Experts of a small language model.
Size: 11 layers, width 192, vocabulary 11778.
Experts: 64 experts in each of 10 layers, 96 SwiGLU neurons an expert, 4 picks a token, a softmax router.
Training: 275M tokens, 7908 steps.
Below are experts of layer 6 (counted from 0) of a mixture-of-experts language model. Rows are named router (the router's row for the expert), gate (a neuron's input weights, with its number), up (a neuron's input weights, with its number) and show model dimensions 0-191. Each number is 200 + 20 x the weight over its row's rms, rounded and kept within 0 to 999.
Before each expert's rows: a language model's description of what the expert responds to; "comes after" lists some tokens at least twice as common just before its tokens as in all text. This comes from a sample of Wikipedia text that the model never trained on. Tokens count by the router's weight.

# expert 41
Ordinal, number and superlative words after the or a, such as fifth, seventh, one, highest, earliest, and the suffix th.
comes after: " a", " the", " is", " was", " as", " an"
router,192,179,201,227,236,175,233,215,194,194,192,195,199,199,223,204,191,182,192,191,207,210,191,194,211,204,215,198,199,188,183,211,172,192,234,192,189,216,190,236,204,228,186,191,220,179,193,231,206,214,176,222,195,197,213,220,206,192,204,195,213,210,232,200,202,213,237,211,172,178,203,189,226,183,193,164,182,203,198,232,214,191,210,178,183,168,191,222,211,197,210,191,226,215,183,243,201,233,203,183,193,170,188,221,203,192,196,219,188,240,214,207,201,233,198,246,222,184,228,244,202,207,236,204,208,201,200,190,210,209,200,181,227,201,225,163,227,197,212,216,234,212,193,165,188,196,200,179,185,232,198,156,186,209,224,171,202,176,180,214,208,202,198,222,193,182,224,154,193,181,208,176,160,226,213,214,212,210,218,208,234,175,176,228,234,149,192,204,146,210,232,178
gate0,192,200,178,190,209,168,191,222,208,177,253,225,212,188,185,193,180,191,198,200,200,211,230,183,187,220,201,234,209,193,178,208,186,173,179,244,148,181,204,184,173,214,203,179,203,212,228,207,209,192,222,199,208,193,230,185,183,216,174,169,214,194,203,210,162,181,209,227,192,195,177,194,182,179,206,229,219,222,195,209,231,217,211,218,197,175,224,176,214,154,223,185,196,223,187,228,204,196,216,196,207,218,189,220,235,189,244,202,172,210,237,244,169,194,218,186,223,176,184,184,203,228,160,178,253,212,221,228,210,202,184,170,205,206,191,219,238,189,201,175,198,194,222,197,192,210,216,189,194,212,167,211,202,207,208,198,192,218,187,187,220,235,215,241,194,196,221,187,210,184,219,174,218,199,215,209,230,190,198,229,186,185,225,189,214,170,187,218,186,227,178,208
up0,198,199,182,209,217,154,205,222,244,182,244,197,205,191,174,184,172,196,208,192,199,196,250,180,198,234,203,224,200,185,171,223,176,181,162,242,169,166,197,192,204,185,203,188,196,203,227,222,223,199,221,195,201,210,252,186,199,215,200,191,203,190,213,191,167,207,205,243,202,193,162,197,191,173,227,220,218,203,183,206,238,216,194,221,205,177,216,177,217,172,225,178,199,201,185,208,213,192,215,196,200,221,198,227,224,192,247,197,196,215,216,247,170,196,212,188,219,188,186,173,201,230,182,177,220,192,207,221,212,223,196,156,191,206,216,201,230,214,227,169,204,190,227,195,187,192,221,210,179,210,180,209,204,202,206,177,162,202,178,193,207,234,210,223,190,186,221,202,203,215,218,196,217,188,208,217,216,200,208,244,176,188,238,205,218,151,214,215,197,200,189,191
gate1,202,211,191,218,229,185,190,216,166,222,207,145,175,217,188,218,221,170,186,221,219,175,220,186,220,203,219,209,208,234,190,251,202,175,222,235,176,223,189,185,190,235,179,194,192,201,169,197,236,196,195,186,185,164,210,157,227,200,232,190,180,192,231,151,176,244,228,152,213,203,213,213,200,204,198,213,188,217,233,220,213,180,202,216,203,185,218,212,166,228,209,174,202,174,206,190,201,216,186,191,198,202,222,200,162,233,185,198,182,223,193,172,208,184,228,207,220,191,235,197,216,197,187,200,194,185,191,202,204,207,214,175,199,185,197,200,189,198,181,209,208,187,168,212,199,196,188,197,209,183,185,184,185,196,199,193,194,170,185,231,208,213,153,217,195,199,196,192,226,197,227,197,201,191,170,239,216,189,237,225,224,229,218,177,232,186,209,202,214,176,227,205
up1,198,186,184,193,165,216,193,175,236,176,198,227,228,190,226,165,197,207,215,169,182,224,191,203,198,184,189,177,176,180,211,167,204,242,170,170,221,187,217,214,201,172,233,216,184,214,242,212,184,218,202,219,187,228,197,238,178,215,191,217,241,186,181,248,209,163,170,244,198,201,211,213,199,211,215,183,209,207,193,174,182,208,221,187,187,217,211,185,223,175,195,210,182,211,175,207,189,201,210,232,186,210,183,200,234,169,220,208,213,160,184,227,177,226,174,201,197,204,186,203,171,218,209,208,197,200,197,213,200,210,197,224,187,198,210,212,197,198,234,188,196,221,234,197,227,203,211,192,175,226,225,210,213,193,210,210,212,229,217,196,208,198,239,188,204,214,207,174,177,175,155,206,196,188,255,165,200,195,174,194,190,207,179,237,153,202,200,198,195,196,188,188
gate2,185,224,195,222,206,210,197,200,204,194,181,183,183,198,226,218,195,173,219,208,184,181,238,202,174,230,214,191,220,257,185,205,210,192,210,198,193,221,196,190,203,208,202,210,203,192,193,186,193,214,201,201,189,191,223,199,207,159,165,224,189,159,208,237,165,221,236,215,196,222,193,216,211,216,207,192,221,163,214,200,169,201,175,223,209,179,185,217,195,223,221,192,208,237,206,205,168,222,197,186,235,176,173,207,188,169,181,180,209,228,201,234,184,214,216,181,204,152,217,213,156,199,218,217,195,181,210,219,185,196,211,204,211,200,235,193,178,213,208,182,153,195,174,190,192,200,151,214,205,181,182,242,177,156,205,220,199,143,223,214,195,233,209,200,216,184,208,230,205,219,192,199,240,220,211,217,203,195,209,200,243,184,202,205,220,215,228,198,220,195,203,204
up2,246,222,185,191,225,193,197,177,181,197,174,204,209,180,200,169,213,191,226,189,185,175,177,164,212,171,198,163,206,189,185,174,186,205,202,247,232,215,213,211,163,184,150,246,202,205,195,207,230,192,233,212,204,184,223,214,210,170,201,188,186,185,155,213,199,218,213,218,211,207,181,182,237,188,212,216,221,181,195,218,195,234,191,188,199,213,189,173,204,166,226,236,189,196,233,197,221,198,211,207,190,173,202,175,206,209,186,177,237,182,183,211,201,202,202,161,227,230,222,218,210,228,212,209,207,212,209,184,172,222,190,223,174,198,210,178,226,224,215,204,203,204,187,197,182,171,189,215,213,189,200,199,213,232,194,224,182,177,187,196,180,199,193,204,189,196,144,189,172,211,201,165,198,215,205,167,191,209,238,178,186,199,241,198,164,211,210,199,201,180,201,230
gate3,245,207,198,230,233,175,221,181,160,190,211,217,196,231,212,219,165,211,227,149,186,201,229,223,161,227,202,178,199,210,242,229,197,193,218,203,213,200,198,206,188,216,229,206,176,168,180,199,216,196,197,223,230,196,206,228,189,186,168,192,176,237,167,191,179,203,212,203,176,176,192,196,200,196,202,242,205,204,197,208,182,174,215,196,202,207,170,190,202,209,213,204,177,198,192,209,225,213,192,199,145,223,190,248,225,205,213,202,188,225,189,200,177,197,226,237,215,169,203,234,187,245,223,232,179,189,203,202,182,227,177,216,201,215,207,194,207,186,210,196,189,218,197,200,201,190,191,186,208,194,173,215,213,197,212,182,203,238,145,185,221,209,222,163,182,198,188,199,196,207,220,186,207,201,183,181,199,181,200,222,182,214,207,192,195,227,207,217,252,218,187,180
up3,202,178,212,206,163,255,189,196,209,208,165,186,230,163,195,202,237,206,186,229,214,178,201,186,222,186,204,215,205,167,197,229,218,215,197,208,203,192,172,181,184,188,184,189,223,222,205,212,234,181,195,171,191,187,203,210,211,183,234,220,208,163,259,200,208,177,178,242,214,204,217,186,194,211,192,174,182,201,202,207,194,205,193,205,184,206,185,206,169,192,225,197,206,203,215,212,185,164,192,194,219,183,231,150,176,238,215,216,197,196,204,226,214,176,182,180,197,243,174,171,180,187,188,162,184,188,186,217,213,189,186,214,219,186,207,250,220,198,193,218,219,209,200,206,178,171,192,189,196,219,232,194,215,176,180,203,193,180,204,214,196,187,175,250,178,178,220,219,209,200,192,194,175,173,214,206,189,207,205,157,200,216,230,192,191,153,205,202,204,235,188,211

# expert 22
Opening prefix pieces of derived words after was, is or be, such as un-available, re-, comp-, dis-, autom-atically.
comes after: " was", " is", " a", " were", " be", " are"
router,218,181,178,181,214,196,204,198,195,188,184,186,185,199,197,229,201,183,211,215,214,216,192,200,196,185,225,179,208,250,192,186,202,190,173,248,222,203,215,199,216,210,232,165,219,191,232,207,169,197,193,215,217,201,234,210,232,127,199,234,201,183,207,222,171,211,222,195,212,218,210,187,241,179,225,211,179,215,157,219,228,193,219,176,225,219,186,208,190,179,225,181,235,183,200,184,214,207,209,219,172,176,198,224,196,219,188,202,176,197,215,214,218,211,209,164,240,202,249,192,183,197,165,204,190,192,224,217,221,238,178,220,201,180,190,216,179,196,197,205,184,198,239,167,208,219,203,172,189,200,206,209,185,200,185,181,193,168,198,221,185,201,185,226,221,210,196,178,179,177,201,191,180,204,195,187,208,185,210,200,239,190,175,227,210,176,187,192,178,214,246,181
gate2,178,157,184,187,238,186,187,193,196,217,191,245,176,176,213,222,199,190,220,194,184,211,194,223,220,230,204,160,196,176,200,204,225,197,198,168,160,206,215,183,209,197,181,206,244,186,167,168,172,183,186,168,175,206,213,213,212,202,231,205,213,172,164,216,196,161,234,189,179,214,227,184,224,210,207,215,207,175,197,185,215,221,192,210,165,215,185,240,189,181,197,236,207,213,212,202,174,212,199,179,224,177,190,210,201,223,189,213,179,174,210,222,186,194,157,187,218,203,186,214,217,211,211,207,212,218,162,215,162,202,173,208,205,176,198,195,197,160,182,209,179,166,183,203,214,226,197,206,196,208,203,243,205,226,204,163,215,205,211,194,177,220,225,199,178,215,208,208,180,221,216,225,202,207,197,224,195,225,201,229,197,228,214,218,189,193,198,171,190,156,236,206
up2,183,218,209,226,200,248,176,208,178,199,221,241,198,214,204,195,192,192,234,204,190,220,165,210,202,227,165,158,205,192,159,205,192,202,210,191,172,207,196,199,215,226,211,212,234,201,213,187,176,188,167,194,253,215,220,193,220,211,181,191,181,180,189,223,197,196,184,211,214,222,204,203,236,141,199,209,203,207,227,228,171,198,204,197,220,200,201,225,174,207,178,235,188,210,211,141,175,173,191,200,215,206,151,188,233,232,207,196,179,172,206,190,193,216,208,177,209,241,180,207,205,202,220,197,236,194,222,212,176,198,155,187,187,178,220,221,210,181,183,209,184,175,181,206,207,214,242,203,201,186,214,197,206,222,225,206,210,242,218,207,171,209,196,205,214,185,193,186,177,208,168,205,227,185,183,205,180,205,207,227,202,197,204,220,177,189,232,192,217,194,194,210
gate3,205,218,206,194,213,198,168,227,164,197,188,165,200,195,207,208,177,209,216,210,233,208,223,199,199,209,215,148,177,201,200,194,179,212,206,195,232,203,212,218,207,208,178,210,179,242,170,180,204,132,186,172,187,202,197,212,234,179,169,174,195,232,188,214,214,199,176,214,198,197,187,212,181,197,179,207,187,205,196,223,187,206,170,183,196,180,183,150,209,196,161,225,215,213,185,225,204,223,225,214,200,206,165,214,189,225,204,188,170,197,227,188,196,166,192,219,198,205,202,166,198,172,195,189,171,227,212,224,166,211,196,219,208,226,219,222,204,228,215,194,215,162,195,174,184,172,215,190,191,208,189,231,223,215,193,268,181,221,206,199,186,183,209,215,206,223,185,164,188,213,226,193,202,215,177,204,220,189,199,246,202,163,202,194,181,209,183,221,208,196,193,214
up3,217,200,199,203,175,195,236,195,246,208,243,214,205,194,211,192,203,206,179,185,182,193,170,195,186,179,176,211,233,178,212,215,207,194,189,183,178,185,186,196,190,187,182,156,207,185,222,232,200,225,195,234,230,211,187,203,155,202,154,209,214,167,195,185,202,158,224,213,218,199,202,211,206,190,210,191,201,181,188,200,211,190,213,255,209,197,210,207,182,186,228,179,203,164,217,186,190,202,162,205,207,233,228,185,212,176,222,247,217,202,194,198,198,223,219,183,205,199,169,238,205,210,205,191,202,161,179,191,248,169,211,178,204,175,206,208,175,170,193,189,181,184,179,229,186,241,220,249,195,207,209,189,211,187,194,158,218,193,167,211,199,188,216,216,184,186,187,207,218,228,181,212,206,183,198,177,207,206,220,145,207,229,191,204,199,215,206,208,185,223,191,192
gate4,154,228,202,225,219,211,186,142,185,201,191,207,176,190,169,241,218,204,211,188,192,190,213,209,241,237,180,217,199,169,188,176,226,208,188,223,207,203,213,216,183,229,225,195,215,186,193,226,193,155,178,208,190,239,176,205,224,187,161,204,204,181,201,197,174,197,200,211,213,182,184,221,195,191,196,202,196,200,174,235,257,183,220,212,222,175,182,208,189,193,215,207,200,218,187,217,163,194,192,201,216,197,177,211,228,201,214,202,204,209,202,233,182,204,238,203,175,181,205,214,197,230,255,166,191,180,217,169,194,190,206,175,189,179,211,205,222,201,221,193,172,174,208,212,186,193,227,194,211,174,183,221,202,175,187,245,196,207,204,206,219,188,187,211,187,211,236,178,155,216,216,215,207,220,188,192,182,193,212,205,234,204,220,194,244,207,192,188,231,185,200,192
up4,234,169,203,191,195,195,224,246,205,190,203,195,207,212,218,167,187,193,189,209,200,194,215,176,169,177,215,189,179,227,249,215,162,190,216,185,190,196,189,189,199,183,160,191,188,210,207,161,208,228,217,187,203,212,215,224,206,233,236,224,215,201,192,184,219,210,220,205,181,187,184,184,173,202,186,204,211,190,226,179,165,207,197,189,190,203,211,175,225,203,195,197,226,194,230,172,230,172,194,211,208,204,220,212,192,200,213,186,180,208,215,167,224,205,182,199,197,218,192,197,199,179,139,226,200,223,203,233,194,211,204,215,220,216,211,195,182,209,166,203,242,222,181,195,220,245,160,190,221,223,205,207,199,200,208,173,216,193,209,199,192,185,207,215,226,171,150,228,217,198,192,156,195,213,218,192,201,197,226,156,164,179,203,248,165,181,208,220,175,204,204,206
gate5,236,176,191,230,219,190,228,198,195,195,197,181,218,211,240,221,201,221,201,198,214,207,234,209,198,228,236,185,181,188,227,174,199,201,203,150,206,203,197,239,174,198,231,202,200,217,160,224,183,220,156,201,197,215,231,202,219,181,180,175,217,220,186,199,227,194,206,211,210,187,265,215,232,212,181,179,178,204,180,193,215,200,190,184,188,202,197,226,203,213,200,210,202,217,179,237,185,197,203,186,209,180,218,201,206,179,192,177,193,220,195,202,197,218,263,230,199,193,231,192,177,200,199,193,188,193,195,199,209,200,206,207,207,197,206,235,212,182,248,175,159,189,195,184,198,212,219,231,236,250,237,154,202,192,204,208,190,206,174,185,210,208,193,219,196,211,205,217,198,181,208,184,194,189,224,238,213,201,209,192,193,194,163,183,227,158,208,220,184,180,212,208
up5,211,198,211,209,181,215,187,171,169,212,193,228,208,215,160,205,181,169,177,180,174,170,173,185,186,180,188,239,223,220,174,225,194,197,210,214,203,219,184,186,215,190,191,212,231,203,200,196,223,211,215,205,216,191,148,190,216,219,214,225,192,180,239,225,196,220,209,206,222,209,139,190,150,184,213,201,222,204,193,198,166,197,179,217,237,187,191,192,213,184,190,186,197,161,193,174,181,179,213,223,196,220,161,229,222,189,239,227,213,201,196,197,204,180,159,213,202,203,200,216,219,189,188,221,211,205,203,206,204,161,182,200,205,226,228,208,209,201,162,195,249,224,222,189,205,209,175,190,202,168,187,216,149,214,181,186,197,199,223,211,201,211,198,165,212,218,168,184,218,227,198,196,221,210,173,194,181,172,216,221,217,201,215,183,174,191,180,215,192,205,181,187

# expert 33
the, a, his, its, their as objects of verbs or prepositions in running prose: electrify the suburbs, included in the new ward.
comes after: " of", " in", "'", " to", " with", " on"
router,194,180,236,220,211,216,195,209,163,193,201,190,163,189,178,218,190,197,193,200,231,196,210,200,209,175,197,198,197,165,183,204,159,182,232,175,188,188,183,205,208,188,176,179,231,200,200,178,198,203,190,207,212,192,173,213,199,206,199,227,205,227,216,187,195,219,188,208,196,166,170,227,206,211,180,170,196,211,189,232,158,220,201,165,172,201,206,207,191,178,207,165,215,195,197,211,221,211,167,173,238,199,200,202,199,177,227,243,217,205,229,227,216,208,206,213,175,214,224,197,191,199,254,168,177,198,213,187,172,248,182,201,165,191,222,164,195,184,149,159,216,211,179,186,217,228,211,203,188,212,193,171,186,183,241,189,225,225,201,196,227,217,189,237,196,202,209,211,202,184,207,214,199,168,207,180,198,206,196,172,215,178,212,212,214,181,183,211,170,185,230,174
gate2,218,170,228,207,226,193,188,180,196,172,176,222,189,220,240,192,216,221,210,218,189,181,188,222,186,197,228,179,161,215,163,219,184,183,173,229,208,201,221,176,177,218,178,183,206,204,182,198,152,205,206,227,219,211,192,188,186,194,160,184,201,194,177,231,224,221,187,189,192,199,220,181,200,211,209,186,166,245,221,207,232,205,203,197,178,200,200,205,184,208,215,191,171,210,182,219,178,179,201,209,195,174,203,206,168,174,208,191,191,170,175,202,197,187,161,177,185,197,199,220,228,223,231,169,172,198,192,179,209,208,222,228,233,203,223,170,199,206,181,171,213,217,177,189,194,188,243,205,202,225,192,203,186,193,168,194,198,223,195,214,159,178,244,208,249,175,200,211,205,191,224,186,202,165,235,219,178,213,150,185,214,195,175,198,184,193,206,184,203,203,199,187
up2,238,148,209,194,213,196,192,175,181,200,169,222,179,228,216,182,226,212,201,189,189,199,179,209,186,202,180,202,175,179,183,216,171,197,160,194,206,187,232,179,207,198,190,201,207,213,177,210,175,212,161,215,216,242,189,182,174,211,216,191,216,182,209,214,207,218,207,205,197,216,222,196,215,176,198,212,185,221,229,206,252,192,202,219,206,224,191,185,213,215,175,193,173,227,172,213,192,201,216,243,209,191,202,212,189,178,196,189,189,185,173,202,204,166,168,189,192,204,213,221,194,239,212,203,172,212,193,182,207,224,223,203,210,208,182,169,216,155,183,203,211,213,160,171,196,195,220,201,166,232,205,223,213,219,159,193,179,219,192,228,174,182,236,167,227,198,203,213,171,205,217,202,213,161,229,203,162,206,161,228,186,193,187,216,195,174,227,180,205,203,207,169
gate3,206,197,201,238,193,180,238,196,220,203,193,215,212,174,206,215,214,187,233,201,196,178,218,231,201,231,200,212,187,162,210,226,187,218,194,203,192,193,218,241,206,199,175,177,216,197,207,178,231,185,209,178,179,181,248,172,195,222,200,214,207,176,180,202,198,171,206,195,176,185,187,200,195,215,231,195,233,201,218,201,184,209,176,171,207,222,198,185,218,252,199,180,186,195,199,219,215,207,226,216,178,208,182,198,204,221,215,181,177,218,166,188,209,185,191,206,157,203,196,188,183,212,192,210,165,197,218,197,170,195,206,216,214,188,223,160,229,196,216,192,203,213,192,218,186,201,162,163,221,165,210,219,170,203,202,178,153,172,196,174,177,211,144,249,176,197,227,207,154,183,193,240,182,212,200,211,221,185,228,213,186,214,189,187,200,190,179,187,198,198,232,204
up3,221,201,213,140,182,199,213,169,197,182,232,191,172,224,236,222,176,209,186,181,197,211,192,209,216,190,185,162,212,220,184,211,194,156,226,215,213,180,193,180,185,214,193,195,196,217,197,260,168,183,208,212,201,193,180,214,204,225,171,203,187,217,232,211,200,219,212,202,215,223,199,198,189,182,203,177,187,210,187,187,210,198,202,239,205,183,243,215,197,172,226,194,215,236,182,200,195,192,167,164,197,189,179,219,191,198,183,225,173,189,205,189,195,224,192,211,190,199,195,206,229,199,229,206,215,236,181,176,218,210,189,168,169,194,156,189,179,248,214,192,191,218,210,187,217,216,228,248,181,232,194,209,200,226,194,238,221,205,226,216,189,206,209,167,237,179,177,172,192,199,210,179,201,190,192,190,183,177,199,198,188,185,202,240,186,199,196,204,241,216,178,215
gate4,180,202,223,225,205,187,190,202,171,212,211,222,251,229,198,209,202,198,187,164,201,188,191,175,177,191,208,239,195,220,209,232,181,206,186,166,201,198,207,187,152,174,205,190,213,180,208,203,203,197,202,198,179,178,187,204,245,217,218,180,187,206,212,179,185,186,186,195,201,203,176,198,202,207,203,204,200,182,197,214,203,228,220,170,225,211,206,247,194,204,132,202,194,201,234,207,221,201,171,176,179,220,191,207,170,190,193,182,167,201,173,202,210,191,216,203,200,159,225,198,158,195,215,196,242,201,190,203,216,206,150,169,238,209,202,185,196,185,207,178,222,221,199,228,198,195,191,170,194,196,167,202,180,182,184,189,183,194,162,192,213,174,250,215,188,193,216,192,138,206,187,210,203,204,209,220,198,165,233,204,205,220,231,227,221,186,188,195,213,190,218,200
up4,209,170,223,168,220,201,194,210,265,157,189,219,169,177,214,174,223,195,197,234,206,201,165,225,174,191,222,173,192,200,199,226,207,176,197,209,201,193,167,214,207,212,182,198,181,183,172,214,185,239,178,217,208,197,215,186,158,190,187,243,218,225,195,204,230,220,192,197,218,204,192,208,187,153,194,184,191,216,202,179,200,165,171,208,202,182,182,198,177,214,198,207,195,185,206,220,200,200,186,214,209,177,197,233,187,202,195,200,190,229,235,239,195,236,194,176,218,206,178,185,233,191,201,200,196,196,239,233,186,200,231,208,198,177,195,220,174,195,215,190,181,198,206,185,212,195,210,196,173,173,236,239,219,216,201,177,203,198,238,212,217,228,208,200,181,218,223,217,227,192,199,179,206,207,172,201,215,193,164,163,210,195,159,230,197,230,195,199,183,193,167,195
gate5,215,213,194,190,191,199,251,226,206,241,181,180,170,196,210,188,218,220,193,185,157,196,194,213,203,205,196,218,190,195,180,164,194,229,181,205,188,196,198,197,205,225,237,199,204,192,210,177,203,178,175,227,215,207,198,227,199,217,219,206,214,200,207,223,194,214,210,196,237,180,219,217,160,209,194,227,202,204,216,195,207,196,221,242,205,186,195,197,197,233,165,230,219,258,188,204,197,184,206,186,225,180,193,178,226,175,219,186,235,205,199,191,203,166,192,171,217,189,160,196,180,200,204,199,183,192,207,209,252,220,203,183,234,214,166,164,216,184,195,228,181,144,205,158,179,196,173,184,186,181,194,193,199,189,214,208,198,196,208,207,195,240,196,215,212,187,220,175,156,195,205,185,226,223,166,193,197,188,194,177,164,215,205,179,196,216,175,176,203,203,191,163
up5,186,176,180,188,208,204,209,190,190,232,220,208,211,205,196,178,225,196,170,211,169,188,178,199,220,193,219,202,205,191,179,177,213,204,177,206,182,194,203,213,177,222,228,193,222,193,214,192,188,216,154,203,193,184,182,217,164,215,210,186,195,204,208,214,174,181,174,183,226,182,194,219,192,194,195,221,219,178,211,180,222,210,207,190,177,183,189,202,198,232,168,225,211,233,173,169,197,210,210,201,185,180,195,233,241,182,232,197,238,178,221,191,204,178,202,147,212,187,181,207,194,184,177,176,215,222,230,209,225,183,210,176,205,228,193,197,186,183,184,194,149,174,220,198,193,231,171,190,183,193,182,206,168,189,226,227,201,276,193,207,200,202,234,233,231,217,198,203,199,198,195,187,198,192,202,225,235,221,220,211,194,233,188,179,241,240,181,215,209,224,213,215

# expert 34
Starts of abstract or event nouns after the, a or his, such as adv-ice, exp-ulsion, clos-ure, death, role; also some table digits.
comes after: " the", " a", "s", " his", " The", " its"
router,210,183,219,198,207,225,198,235,159,178,185,211,165,177,198,172,206,181,225,212,237,193,197,206,156,197,148,207,247,211,228,198,192,168,190,221,219,227,195,199,195,210,177,186,165,192,166,209,218,164,173,208,216,223,213,207,212,176,213,183,215,198,166,242,210,187,212,217,212,199,230,189,215,181,192,206,192,210,183,202,221,200,193,196,210,212,179,175,175,204,208,202,228,182,222,191,195,189,188,228,186,196,211,212,222,200,188,218,204,232,190,188,207,213,235,186,211,160,200,195,188,176,209,225,190,205,220,208,206,224,211,233,179,187,212,183,202,218,180,232,179,193,199,208,182,208,257,192,203,150,176,205,217,209,188,180,236,168,200,212,141,195,146,220,188,195,199,195,209,191,219,179,191,201,208,209,210,239,200,203,233,170,184,200,181,195,198,212,207,200,214,202
gate2,194,219,216,202,200,187,192,209,207,187,159,248,215,239,215,227,200,234,237,205,237,209,198,222,220,224,239,146,193,228,186,201,183,174,185,197,172,150,212,202,212,189,205,179,179,212,195,168,206,210,225,215,206,201,177,219,196,181,189,209,169,177,212,190,231,221,196,202,189,197,183,183,225,181,216,210,145,220,187,207,195,230,172,205,226,196,188,204,210,197,218,155,161,205,189,221,174,190,167,207,172,215,218,215,184,201,193,201,211,189,204,190,186,195,204,207,201,181,153,220,227,245,187,192,201,212,189,194,198,177,215,211,237,201,214,192,204,186,198,197,176,202,220,210,198,199,230,184,221,191,194,196,196,203,204,195,188,165,252,209,215,175,206,207,173,238,212,204,213,188,175,190,221,182,213,228,195,200,190,234,223,203,180,196,212,175,230,237,206,213,200,224
up2,193,234,180,217,187,205,175,187,167,244,178,204,199,236,179,241,222,178,213,187,175,206,175,222,191,206,232,189,214,213,190,215,187,197,199,198,194,184,219,183,209,212,183,222,189,219,153,194,194,195,204,248,228,206,186,182,213,235,210,189,176,201,181,184,197,187,186,188,190,212,182,220,195,226,209,216,164,180,232,209,231,219,206,212,185,210,220,175,198,194,187,210,209,204,197,210,183,183,227,190,178,217,210,189,222,221,213,181,197,224,142,176,177,184,197,193,164,207,182,203,173,179,220,235,219,209,202,208,180,196,225,199,201,213,206,227,182,200,199,206,233,193,198,178,167,213,198,233,180,201,203,184,217,168,190,208,198,209,221,189,212,187,195,206,223,205,256,163,207,214,154,168,208,185,235,209,196,241,201,175,198,198,223,188,207,205,188,180,258,216,205,227
gate3,182,195,228,213,204,190,224,191,194,209,191,159,198,217,204,211,175,190,189,230,216,211,200,199,197,211,193,196,193,157,184,192,202,194,182,203,223,220,203,219,147,157,161,158,241,173,177,216,192,169,208,209,211,216,195,198,206,158,189,194,177,201,204,202,204,243,220,189,201,195,204,175,203,224,204,189,231,185,199,239,208,214,193,201,219,183,200,218,168,202,213,164,204,230,195,203,179,220,192,214,239,183,226,231,225,196,184,200,178,185,228,232,187,204,202,201,203,196,234,218,240,197,211,195,172,209,212,215,160,223,161,168,195,209,191,215,236,196,222,198,185,178,216,217,176,203,200,194,195,201,217,210,238,211,187,193,183,180,204,213,169,212,194,245,222,246,227,194,204,179,189,228,212,189,182,225,226,175,190,184,239,233,211,222,186,201,197,208,188,225,193,189
up3,186,187,192,204,211,216,211,205,244,207,176,177,212,184,228,252,192,222,199,177,213,210,182,214,170,176,186,205,208,263,181,206,207,183,206,223,199,230,203,196,207,218,192,220,228,198,207,194,197,201,202,213,181,176,221,216,205,205,194,177,204,208,162,217,215,177,216,197,196,166,197,206,174,162,187,198,183,214,221,228,190,197,200,204,202,202,233,183,200,181,234,217,204,161,212,227,167,184,179,198,181,222,200,189,211,210,135,198,209,211,212,200,221,181,184,191,234,189,226,188,227,182,197,156,207,222,178,212,212,221,204,201,220,185,197,184,235,204,193,223,202,200,171,199,205,179,195,204,215,216,213,209,221,208,233,220,199,181,195,219,194,183,151,222,167,227,167,207,217,233,166,179,216,236,199,188,160,202,209,193,184,222,204,216,221,234,168,166,219,181,205,192
gate4,231,155,233,199,189,212,201,231,210,204,216,198,197,210,180,171,175,228,176,183,208,241,206,211,175,195,191,244,216,222,184,196,171,233,192,230,204,175,206,239,207,209,157,180,204,185,220,197,203,197,176,191,217,232,171,213,228,200,242,170,190,211,227,210,245,190,202,235,186,189,207,187,264,215,209,196,212,201,223,193,172,200,182,181,161,191,191,210,216,192,193,244,220,210,204,235,197,206,198,207,216,198,217,204,211,187,184,199,203,177,195,189,210,196,185,197,184,192,180,204,191,230,210,174,224,189,206,201,220,223,207,209,163,225,187,166,178,175,190,237,221,165,211,218,201,184,166,227,186,199,199,163,203,188,221,162,207,195,222,205,205,192,217,197,180,192,192,224,192,213,196,182,216,201,187,172,203,212,207,159,226,182,199,193,205,190,180,207,229,231,222,202
up4,210,241,199,239,211,216,189,193,194,171,199,155,219,179,214,240,193,191,195,201,194,198,226,225,169,198,226,205,196,143,184,211,207,191,181,199,225,209,215,193,202,186,192,188,204,186,220,222,192,207,237,195,185,176,215,178,187,205,192,187,225,218,252,182,203,205,240,224,194,198,252,175,171,184,236,180,178,212,172,211,200,185,224,217,236,194,196,221,181,241,226,207,191,186,179,192,205,213,185,224,204,202,218,191,175,180,200,217,186,204,199,218,199,199,198,191,207,192,231,190,189,215,214,202,220,174,166,187,217,222,217,171,231,213,201,209,174,199,212,202,224,224,202,150,192,191,207,221,190,187,214,213,233,184,253,187,165,185,185,223,231,214,156,198,186,217,217,185,186,202,231,178,169,200,220,215,224,207,193,184,186,196,223,203,186,203,193,211,230,210,205,177
gate5,158,212,202,205,226,225,205,219,234,172,217,225,200,206,194,226,245,214,191,214,176,207,183,218,203,187,190,202,236,214,204,228,220,212,194,207,186,195,178,195,210,185,191,207,184,149,158,209,187,162,203,216,176,210,193,194,227,182,196,175,230,208,207,227,211,206,194,207,200,201,187,193,233,172,219,208,206,194,211,192,188,197,213,183,213,207,192,209,201,184,234,194,161,242,209,179,181,221,182,189,205,200,234,215,182,178,149,178,190,192,203,222,194,166,213,191,198,198,176,194,237,230,205,181,163,201,190,242,171,207,194,213,191,192,205,241,190,194,227,185,207,193,205,197,182,216,199,164,223,205,221,180,216,191,201,180,243,229,194,212,231,168,215,214,211,184,188,225,211,207,203,229,208,155,189,196,209,170,154,192,226,208,173,217,199,236,235,201,207,225,207,217
up5,225,199,189,221,203,191,203,183,181,240,204,190,214,183,223,195,161,181,217,195,216,188,229,204,207,204,192,202,170,188,174,155,189,184,173,201,241,204,219,184,220,233,211,190,187,241,235,222,181,223,206,202,222,177,203,197,170,215,204,214,197,205,200,163,212,200,212,195,203,178,208,203,185,226,193,205,183,214,209,191,194,216,186,261,199,195,221,208,210,191,201,187,214,153,210,241,208,177,215,217,200,219,183,212,225,233,231,215,221,187,171,207,189,227,181,221,190,206,225,189,187,184,196,217,212,156,202,186,232,220,198,195,217,195,202,138,215,214,167,209,159,203,171,197,202,201,209,205,176,195,201,213,191,187,192,211,149,189,214,183,166,213,205,183,190,233,210,166,184,208,176,176,215,200,213,210,184,224,228,187,155,214,191,155,204,189,208,187,202,179,177,202